Experts of a small language model.
Training: 505M tokens, 3850 steps.
Below are experts of layer 7 (counted from 0) of a mixture-of-experts language model. Rows are named router (the router's row for the expert) and show model dimensions 96-191. Each number is 50 + 15 x the weight over its row's rms, rounded and kept within 0 to 99.
After each expert's rows: "raises" lists some tokens whose logits its average output raises strongly, later layers aside; "mostly gets" lists some tokens that are sent to it at least half of the time. This comes from a sample of Wikipedia text that the model never trained on.

# expert 1
router:47 67 51 55 55 51 40 52 54 42 44 36 56 54 48 59 56 41 28 59 55 41 36 33 52 55 51 39 75 68 18 45 57 61 62 49 48 85 57 44 42 55 24 14 27 48 39 52 64 38 53 39 60 48 62 63 36 62 57 41 55 59 68 66 60 43 45 44 56 42 61 45 47 51 46 47 45 25 58 69 52 23 47 62 30 51 57 46 67 58 33 58 76 38 76 67
raises: "| ", "====", "|", "("
mostly gets: " ", "USA ", "World ", "League ", "York ", "United "

# expert 8
router:54 45 25 59 37 44 55 38 43 46 42 51 68 83 71 68 48 59 48 54 74 79 31 31 51 47 80 11 45 56 55 48 60 56 54 68 50 48 52 80 23 39 52 50 00 58 45 31 74 39 38 47 50 43 48 72 58 75 56 37 50 37 60 51 55 65 39 42 31 51 30 52 39 42 47 55 50 40 29 44 33 35 47 54 64 33 73 28 42 65 47 29 58 42 61 61
raises: "in ", "to ", "for ", "with ", "at ", "from "
mostly gets: "have ", "been ", "began ", "found ", "used ", "located "

# expert 21
router:53 46 66 71 45 29 60 45 86 40 56 56 68 62 48 41 32 52 41 72 58 42 57 35 40 18 36 33 38 55 65 39 63 69 56 59 33 99 57 50 32 33 59 21 55 62 42 66 55 80 32 39 49 42 55 51 53 59 56 48 29 37 69 59 31 72 55 35 53 71 50 38 55 43 80 40 44 77 48 53 44 45 47 50 39 74 51 43 45 58 35 57 79 40 49 59
raises: ". ", ".", "eg", "i", ", "
mostly gets: "au", "o", ".\"", "ie", "\".", "ley"

# expert 3
router:54 69 36 48 49 50 61 37 53 31 51 33 40 76 61 43 51 53 39 54 62 71 42 29 53 37 69 41 67 75 62 49 52 64 58 63 71 54 36 76 23 51 42 41 08 44 46 51 26 46 69 14 45 56 62 89 34 80 56 27 61 51 70 49 61 70 44 48 30 70 35 66 44 57 56 56 54 42 35 40 42 27 36 47 37 59 78 46 31 49 49 40 60 47 57 66
raises: "in ", "by ", "the ", "a ", "with ", "for "
mostly gets: "would ", "have ", "played ", "but ", "had ", "began "

# expert 12
router:35 45 76 62 61 42 57 38 90 36 43 53 68 65 46 58 45 46 44 39 57 45 37 21 71 62 74 25 80 65 58 44 54 36 40 51 61 48 41 49 37 43 45 48 38 62 20 48 52 60 71 28 56 44 48 43 59 57 73 45 51 54 65 55 65 61 67 28 45 62 50 48 43 25 64 66 28 43 31 52 29 34 60 51 64 50 41 23 95 52 53 36 66 66 61 59
raises: "3", "5", "7", "1", "4", "6"
mostly gets: "201", "199", "197", "202", "200", "198"

# expert 4
router:51 66 54 71 73 21 81 27 71 31 56 74 48 82 30 64 44 61 08 64 57 35 32 62 48 14 48 42 47 30 46 54 55 70 52 52 49 76 30 47 24 50 41 39 56 42 34 47 86 59 60 45 49 42 46 43 39 51 45 75 24 41 55 71 40 72 40 49 53 49 83 26 38 40 83 61 70 74 26 53 44 30 44 66 47 55 51 45 63 70 31 30 81 41 84 43
raises: ". ", ", ", ".", "\n\n", "'", ": "
mostly gets: "States", "ian", "ley", "Kingdom", "University", "Ward"

# expert 9
router:65 70 47 67 30 46 49 62 52 25 21 62 68 59 90 53 46 55 43 56 51 85 39 53 44 53 57 30 70 44 52 65 55 67 64 46 66 58 42 83 30 22 52 38 41 51 43 65 70 58 38 52 41 39 48 62 49 80 71 64 63 70 50 49 48 37 43 44 32 58 60 45 61 37 33 31 32 45 43 76 43 41 42 64 94 37 51 39 59 30 20 50 60 63 70 43
raises: "of ", "and ", "to ", "in ", "for ", "from "
mostly gets: "film ", "part ", "album ", "\". ", "However", "because "

# expert 15
router:57 58 40 56 59 50 51 57 43 25 17 76 71 69 47 32 53 34 58 58 59 59 24 59 50 15 51 50 72 44 28 55 50 41 78 59 93 64 44 81 56 60 44 59 45 51 30 50 30 86 58 46 54 34 65 60 47 60 64 26 64 58 76 62 66 42 33 13 51 53 55 56 37 72 80 55 49 76 39 52 43 45 46 53 58 51 51 41 48 48 50 36 29 50 57 55
raises: "ed", "ed ", "ing ", "ing", "ah"
mostly gets: "Ag", "sp", "dis", "pro", "Dis", "Com"

# expert 14
router:28 90 73 67 64 58 50 66 41 56 60 51 64 49 43 46 81 34 33 35 45 47 59 53 74 63 36 58 60 56 55 42 28 50 42 65 52 68 57 40 53 39 28 40 25 48 31 54 64 55 56 45 44 67 31 61 46 81 53 39 63 63 70 49 65 21 36 17 57 73 55 42 41 37 52 36 48 52 59 74 26 43 45 41 54 41 58 42 26 50 56 57 82 37 58 48
raises: "| ", "|", "("
mostly gets: "Total ", "%) ", "football ", "JPL ", "MPC ", "Yes "

# expert 16
router:42 78 63 65 76 69 30 64 27 43 38 92 62 55 46 45 39 64 41 70 60 31 60 66 46 22 35 23 51 54 33 63 69 59 65 49 57 43 53 54 45 53 44 26 39 34 39 39 76 54 73 49 45 32 20 64 34 63 54 45 52 47 86 53 47 70 54 27 39 66 95 51 30 31 54 65 47 93 52 55 40 22 54 46 37 52 70 38 49 42 26 52 51 61 71 55
raises: ", ", ".", ". ", "; ", ",", "\n"
mostly gets: "5", "0", "4", "2", "1", "6"

# expert 18
router:54 60 60 65 92 49 52 47 43 46 50 31 63 69 61 44 55 35 35 80 52 17 42 44 45 50 65 49 78 39 50 62 52 58 60 43 61 69 43 65 46 53 40 56 42 58 44 61 35 38 70 53 40 61 51 58 58 53 34 54 68 57 31 36 74 61 40 40 47 67 69 27 33 50 72 33 44 41 22 75 26 55 41 59 61 26 52 42 56 50 56 61 67 37 72 35
raises: " ", "For ", "- "
mostly gets: "|", "″", "| ", "%; ", "JPL ", "\n"

# expert 5
router:58 69 48 50 75 25 42 61 50 44 42 38 50 49 51 51 65 43 35 67 72 51 63 51 82 42 66 55 65 52 32 68 43 72 73 48 57 81 23 58 43 52 15 39 61 36 14 24 48 60 38 19 36 69 62 47 51 62 32 36 55 46 45 50 51 65 39 41 43 45 34 49 31 62 62 64 34 54 42 44 28 48 53 71 81 25 60 45 45 37 53 64 46 49 33 43
raises: "\n", "\n\n", "and ", ": ", "or ", ". "
mostly gets: "|", "==", "===", "== ", "====", ";"

# expert 10
router:52 50 68 69 68 65 58 48 67 53 32 81 80 57 64 43 45 80 17 57 49 37 45 58 59 28 65 33 77 60 46 46 55 68 47 54 76 45 52 70 32 41 44 43 32 67 21 53 77 48 65 40 84 57 32 40 50 56 42 51 54 51 66 75 54 59 53 29 39 55 88 49 53 56 56 37 49 57 46 42 44 36 47 49 76 32 73 38 59 75 21 14 63 71 53 45
raises: ", ", ".", ". ", "\n\n", "\n", "0"
mostly gets: "201", "200", "199", "197", "202", "198"